Weights of a small mixture-of-experts language model, trained from scratch on English Wikipedia.
Experts: 48 experts in each of 8 layers, 96 SwiGLU neurons an expert, a softmax router.
Training: a variant of Adam for the experts, 552M tokens, 8429 steps.
Below are experts of layer 6 (counted from 0) of a mixture-of-experts language model. Rows are named router (the router's row for the expert), gate (a neuron's input weights, with its number), up (a neuron's input weights, with its number) and show model dimensions 0-191. Each number is 50 + 15 x the weight over its row's rms, rounded and kept within 0 to 99.
After each expert's rows: a language model's description of what the expert responds to. This comes from a sample of Wikipedia text that the model never trained on.

# expert 17
router:58 70 78 45 48 58 56 68 68 25 51 49 82 48 70 40 39 38 13 46 50 44 58 57 71 58 69 71 34 57 37 42 63 60 64 55 44 45 14 31 47 42 71 33 52 41 47 59 53 49 66 39 52 49 27 42 68 43 85 29 38 71 49 34 56 48 41 61 47 61 60 42 65 69 85 31 57 68 59 37 62 59 50 52 51 64 68 52 85 53 22 32 60 38 55 43 42 53 65 55 45 64 59 56 28 43 63 34 37 35 32 46 58 23 43 47 34 80 29 60 81 69 66 93 38 49 45 47 71 30 40 44 33 41 40 37 42 47 55 43 52 44 56 46 54 69 41 39 52 39 58 60 52 25 50 45 37 52 50 67 39 61 60 45 44 60 58 32 53 27 66 88 43 86 38 76 36 72 56 43 34 80 53 47 74 46 38 57 60 34 23 50
gate1:22 55 39 41 51 42 53 67 53 63 65 48 27 53 36 86 87 66 59 41 48 22 29 43 58 24 68 42 46 67 75 37 48 63 43 36 39 49 39 63 08 54 36 65 54 53 53 66 54 61 72 68 37 32 42 22 83 54 33 63 46 59 37 60 78 52 27 46 46 58 45 58 52 72 49 38 41 54 40 69 45 74 57 54 44 35 47 18 44 05 39 55 44 39 73 70 45 47 45 39 46 55 48 53 45 27 51 38 65 73 55 45 65 48 35 64 41 46 42 73 55 56 51 64 58 47 46 34 58 67 41 54 47 85 23 35 75 46 47 65 49 33 61 52 94 79 63 33 49 68 50 39 45 22 49 23 67 53 40 48 29 51 67 50 61 53 51 48 58 61 21 36 35 37 43 47 50 43 48 62 50 21 50 31 41 49 58 49 42 49 83 47
up1:84 55 59 49 37 73 84 41 56 63 54 38 75 47 48 38 67 52 45 60 95 67 47 47 42 30 54 56 56 39 70 33 41 92 66 30 50 37 47 51 47 19 68 36 63 32 57 41 39 72 62 32 69 58 49 39 45 61 59 59 43 53 51 56 38 50 43 50 26 70 34 16 40 32 51 40 65 27 43 32 54 57 74 53 61 66 55 39 46 44 54 58 69 36 51 58 54 58 31 50 47 77 62 71 59 45 50 65 53 30 45 36 73 38 31 52 38 56 41 53 54 59 52 51 36 72 34 60 45 55 45 58 19 67 40 59 63 45 32 38 59 38 36 73 50 30 34 56 71 42 59 66 64 42 63 57 38 64 30 38 07 51 66 69 47 41 45 23 58 49 69 61 69 35 63 35 30 55 64 69 78 73 76 59 42 64 40 69 60 69 52 87
Sentence and cell ends. Periods ending sentences, closing table pipes, line breaks and heading equals signs, plus decimal points inside coordinates like 79.18867°W.

# expert 15
router:30 45 71 68 67 52 59 46 45 19 43 19 70 65 37 70 25 28 36 54 60 62 60 58 70 45 46 60 18 57 61 37 54 56 54 42 55 66 34 58 69 36 52 50 52 44 37 47 15 45 52 63 24 55 26 39 43 26 40 42 46 49 50 13 52 42 41 64 44 58 69 58 66 51 52 35 65 51 77 33 71 54 40 46 67 77 63 56 70 44 55 39 50 73 54 54 63 60 42 44 23 72 80 36 44 66 37 64 43 67 57 64 72 44 41 50 45 77 36 43 50 36 82 59 73 59 17 48 63 65 19 59 52 39 73 36 37 43 35 73 54 12 50 56 70 62 54 27 49 39 36 57 46 49 64 49 65 66 61 40 58 53 50 27 50 71 51 33 51 36 24 44 55 35 19 39 41 61 65 59 20 45 39 43 39 45 67 28 35 31 65 58
gate1:50 55 50 51 19 53 65 37 51 35 58 51 33 29 16 35 56 46 35 73 70 48 06 30 62 45 35 44 31 43 26 47 05 57 45 43 41 81 46 58 61 70 55 59 34 51 47 35 60 17 36 41 47 66 47 65 60 46 43 53 39 67 48 22 55 54 21 64 43 22 29 39 38 66 18 41 49 42 53 39 38 73 59 71 29 62 53 60 57 76 58 61 57 59 40 22 57 70 52 25 47 70 56 52 38 25 30 43 36 57 46 43 51 52 31 37 57 38 31 48 35 39 45 65 64 49 52 24 68 44 46 49 48 45 45 43 53 40 43 44 64 44 63 56 48 54 27 30 35 66 18 76 49 36 29 51 50 37 58 54 28 43 61 42 60 40 57 82 56 68 31 20 53 57 75 29 73 57 36 40 40 41 32 57 41 60 37 66 52 20 50 66
up1:56 33 66 62 68 24 44 25 60 61 50 41 58 68 81 65 47 55 70 39 66 48 84 41 24 48 73 38 76 64 38 41 67 58 44 48 55 22 37 61 30 38 58 68 60 59 55 42 48 53 63 60 66 33 40 23 31 41 51 50 49 39 70 31 62 53 55 19 24 40 73 58 54 32 58 48 49 50 34 57 54 53 45 40 69 24 44 44 51 54 60 49 57 42 53 32 54 39 48 43 89 34 30 82 60 47 52 54 65 44 53 65 34 58 56 84 60 50 47 49 75 81 52 42 10 56 71 27 31 36 61 44 47 60 37 74 46 49 86 62 59 71 48 53 46 36 67 62 43 63 21 48 42 79 44 17 71 24 56 40 49 54 59 44 39 60 27 53 39 77 49 84 45 39 51 65 69 57 36 68 60 67 57 41 58 64 51 54 48 51 39 59
Table and list separators. Separators in tables, infoboxes and stat lines, mainly pipes, colons, semicolons and slashes, as in Citizenship:, | 0 |, 2021–22;.

# expert 35
router:60 42 29 39 49 50 41 70 16 66 54 50 43 31 77 49 14 67 23 47 27 59 35 52 38 41 53 50 43 57 44 68 45 38 54 62 43 45 52 44 48 53 74 60 39 65 70 59 52 55 49 44 72 66 76 67 59 64 47 71 45 55 57 53 53 75 52 65 85 54 64 29 65 55 08 42 53 78 35 43 28 60 46 19 45 55 30 48 42 72 69 46 58 52 51 41 42 52 55 69 46 58 26 44 42 63 20 59 57 34 44 31 42 51 69 40 56 32 43 68 50 45 28 70 54 60 72 26 85 46 51 76 53 54 47 73 46 39 45 35 79 80 53 48 55 66 38 60 22 69 64 39 34 33 62 47 56 51 51 66 34 58 48 32 42 25 29 55 37 61 54 22 41 55 51 44 71 54 50 41 59 27 74 54 51 38 50 62 06 54 69 27
gate2:83 64 22 81 49 33 41 53 54 37 35 63 63 33 59 26 40 64 49 51 41 43 50 56 56 59 34 30 52 82 40 34 66 50 57 42 60 54 43 55 35 48 72 45 86 70 62 48 24 47 55 75 48 33 75 55 57 51 56 40 46 63 30 64 54 18 46 57 51 54 40 32 38 34 72 49 40 64 05 41 50 77 51 67 47 40 30 15 69 45 63 27 39 61 55 33 54 53 41 18 55 51 51 36 72 21 43 09 48 57 48 65 56 23 30 56 38 46 62 56 37 36 47 35 71 35 37 45 30 51 48 34 51 75 59 66 40 50 32 57 70 60 53 51 37 44 42 21 45 81 18 54 46 49 54 42 33 65 53 51 50 42 47 53 48 24 86 48 46 38 42 39 50 67 26 54 30 40 34 36 70 41 50 45 47 51 44 54 37 56 77 37
up2:39 44 47 94 36 49 58 65 65 73 81 44 67 30 44 59 41 40 34 43 15 51 44 79 50 53 30 48 54 41 61 28 50 47 46 60 65 64 43 32 52 36 36 81 03 83 58 51 42 76 51 52 71 29 75 55 42 51 27 60 47 30 31 54 50 55 59 62 75 59 55 62 63 45 42 69 61 39 26 61 58 49 59 59 71 38 60 38 51 62 55 31 34 50 50 46 25 45 38 44 55 49 46 46 55 22 40 46 54 47 54 25 41 56 37 52 44 56 45 71 45 78 29 53 49 37 52 56 40 99 34 62 44 30 44 41 60 55 38 43 52 45 39 19 69 42 33 46 50 36 72 49 49 69 30 36 39 59 41 68 45 53 31 67 30 56 64 62 24 56 55 52 31 34 51 36 75 42 63 30 27 42 29 74 77 44 29 53 54 45 32 35
Word-internal stem pieces. Stem fragments inside Latin-derived words after a prefix like con-, re-, ex-, des-: cont-ac-ts, Ex-op-lanets, pursu-ant, co, mod, prop.

# expert 47
router:50 54 40 38 54 26 19 40 52 41 39 71 69 46 72 44 27 59 67 52 39 52 10 47 48 38 50 32 22 63 47 48 58 41 34 69 40 76 69 23 28 69 74 50 42 49 44 56 39 25 37 57 72 35 74 65 63 68 65 57 37 61 71 58 60 34 45 59 71 38 67 60 52 59 31 29 58 42 38 48 05 58 36 39 41 77 52 61 33 58 55 23 77 39 41 64 55 33 71 70 47 35 25 46 66 69 48 33 59 54 40 47 70 58 54 45 40 45 34 51 44 12 32 64 39 39 79 41 32 20 64 74 37 70 44 44 47 42 46 46 34 64 45 49 19 64 50 51 52 70 53 30 61 48 33 31 50 67 63 75 50 42 44 38 34 43 43 55 37 62 40 35 71 57 31 53 72 69 52 65 69 49 32 31 39 58 48 60 52 44 65 57
gate2:67 46 53 42 56 44 48 32 48 60 47 68 69 22 60 46 43 14 30 43 31 29 31 65 48 54 45 65 21 34 31 67 62 24 42 37 37 41 50 41 50 37 69 45 93 91 60 25 56 55 70 50 60 34 64 45 38 35 96 38 52 49 34 45 46 32 73 67 52 52 74 15 53 36 52 42 50 61 47 65 39 72 63 59 25 55 61 66 58 68 69 42 24 64 55 48 43 35 43 34 65 58 37 55 41 42 42 50 43 71 64 48 43 75 32 54 60 45 71 30 39 43 56 44 56 40 44 37 47 45 34 49 54 50 67 38 14 35 16 37 63 53 63 53 46 51 63 42 52 34 35 56 73 62 45 58 43 77 42 91 49 51 44 26 26 30 45 58 64 53 49 62 35 65 44 63 56 28 44 65 44 45 44 66 42 50 48 22 56 25 35 52
up2:54 76 52 47 39 31 58 53 44 42 33 62 17 55 73 33 49 42 50 49 55 36 53 55 71 61 63 33 47 24 53 24 38 46 65 42 56 21 58 72 50 37 75 44 74 69 58 57 56 36 50 40 68 47 49 56 39 68 49 11 47 59 35 56 55 43 54 53 30 54 94 44 56 40 38 29 56 99 54 53 53 48 39 72 21 48 74 61 64 53 39 51 54 57 65 61 32 40 63 58 54 41 57 50 40 72 47 43 34 61 42 46 54 10 57 69 59 40 63 53 41 69 44 42 68 39 51 76 46 41 52 41 54 74 62 20 25 42 50 86 57 52 55 54 72 46 16 31 54 61 37 31 55 61 49 60 52 61 51 76 61 61 30 60 69 42 42 59 51 41 41 54 38 62 62 72 35 53 57 39 58 78 58 79 79 22 58 44 51 63 53 18
Verb stem pieces. Middle stem pieces of verbs and nouns taking -ed, -ing or -er: allow(ing), award(ed), sub-ject, compet, lead, add, mov.

# expert 21
router:60 20 19 57 63 46 32 35 42 52 46 47 42 27 32 70 53 51 49 41 54 60 49 37 52 61 39 73 56 49 35 40 29 40 32 16 74 43 60 50 34 55 60 05 54 23 51 29 23 44 60 51 27 34 43 54 85 55 57 57 47 70 56 40 43 26 34 31 34 54 37 40 41 50 61 65 43 37 59 62 06 48 58 60 41 53 39 37 47 19 45 55 57 52 43 48 45 20 39 51 52 37 47 44 55 38 51 53 33 57 68 45 43 72 42 54 32 59 74 45 54 24 33 18 59 48 35 72 29 49 56 40 20 57 52 59 77 32 84 49 53 44 59 42 58 38 66 32 35 35 43 55 63 70 26 28 55 23 37 27 48 34 34 60 60 72 51 56 30 33 30 52 60 62 30 24 24 50 52 50 56 55 30 38 50 48 43 39 79 60 39 66
gate1:72 43 41 45 56 54 69 43 33 57 71 49 69 46 55 52 59 55 70 38 54 47 47 53 59 68 40 66 29 52 41 54 53 41 49 65 22 51 53 55 61 58 36 50 67 56 63 36 63 40 46 21 76 68 71 36 50 55 61 72 29 76 50 53 59 82 38 28 79 25 48 56 25 82 52 50 62 45 18 51 62 21 45 62 67 27 45 29 45 55 53 67 33 45 46 53 38 76 54 64 42 42 24 31 31 69 54 66 70 63 18 29 52 61 58 40 44 41 41 45 46 19 44 55 58 62 46 42 43 64 13 56 46 58 45 41 42 36 47 47 93 38 56 39 32 44 32 31 68 32 73 50 39 57 28 73 94 66 78 44 49 63 52 62 72 67 48 71 50 64 73 60 40 51 36 31 59 59 50 52 59 62 65 36 74 39 56 55 41 28 48 41
up1:46 65 54 40 52 44 17 41 50 62 42 40 39 33 80 55 67 41 68 74 41 43 36 47 55 82 48 46 70 34 56 71 39 87 27 59 43 57 27 73 26 65 28 44 69 40 71 31 35 51 72 45 47 43 46 59 46 21 66 42 54 31 35 56 32 63 45 61 38 33 37 23 54 70 67 78 51 60 33 22 80 61 60 48 59 38 61 38 10 44 50 53 47 48 48 81 74 61 40 58 43 71 50 33 52 62 51 30 63 57 39 60 55 56 29 44 40 55 61 61 67 62 26 29 57 46 62 58 43 44 49 54 35 58 48 27 57 15 54 52 38 42 28 50 60 58 46 30 56 55 59 43 46 54 42 38 41 79 53 35 41 40 50 43 31 43 58 73 40 10 47 48 91 62 35 53 50 46 74 43 65 60 44 54 42 22 47 61 56 62 26 73
Name and place endings. Ending pieces of English surnames, place and street names, such as Street, Hill, Brown, -son, -field, Birkenhead, Russell.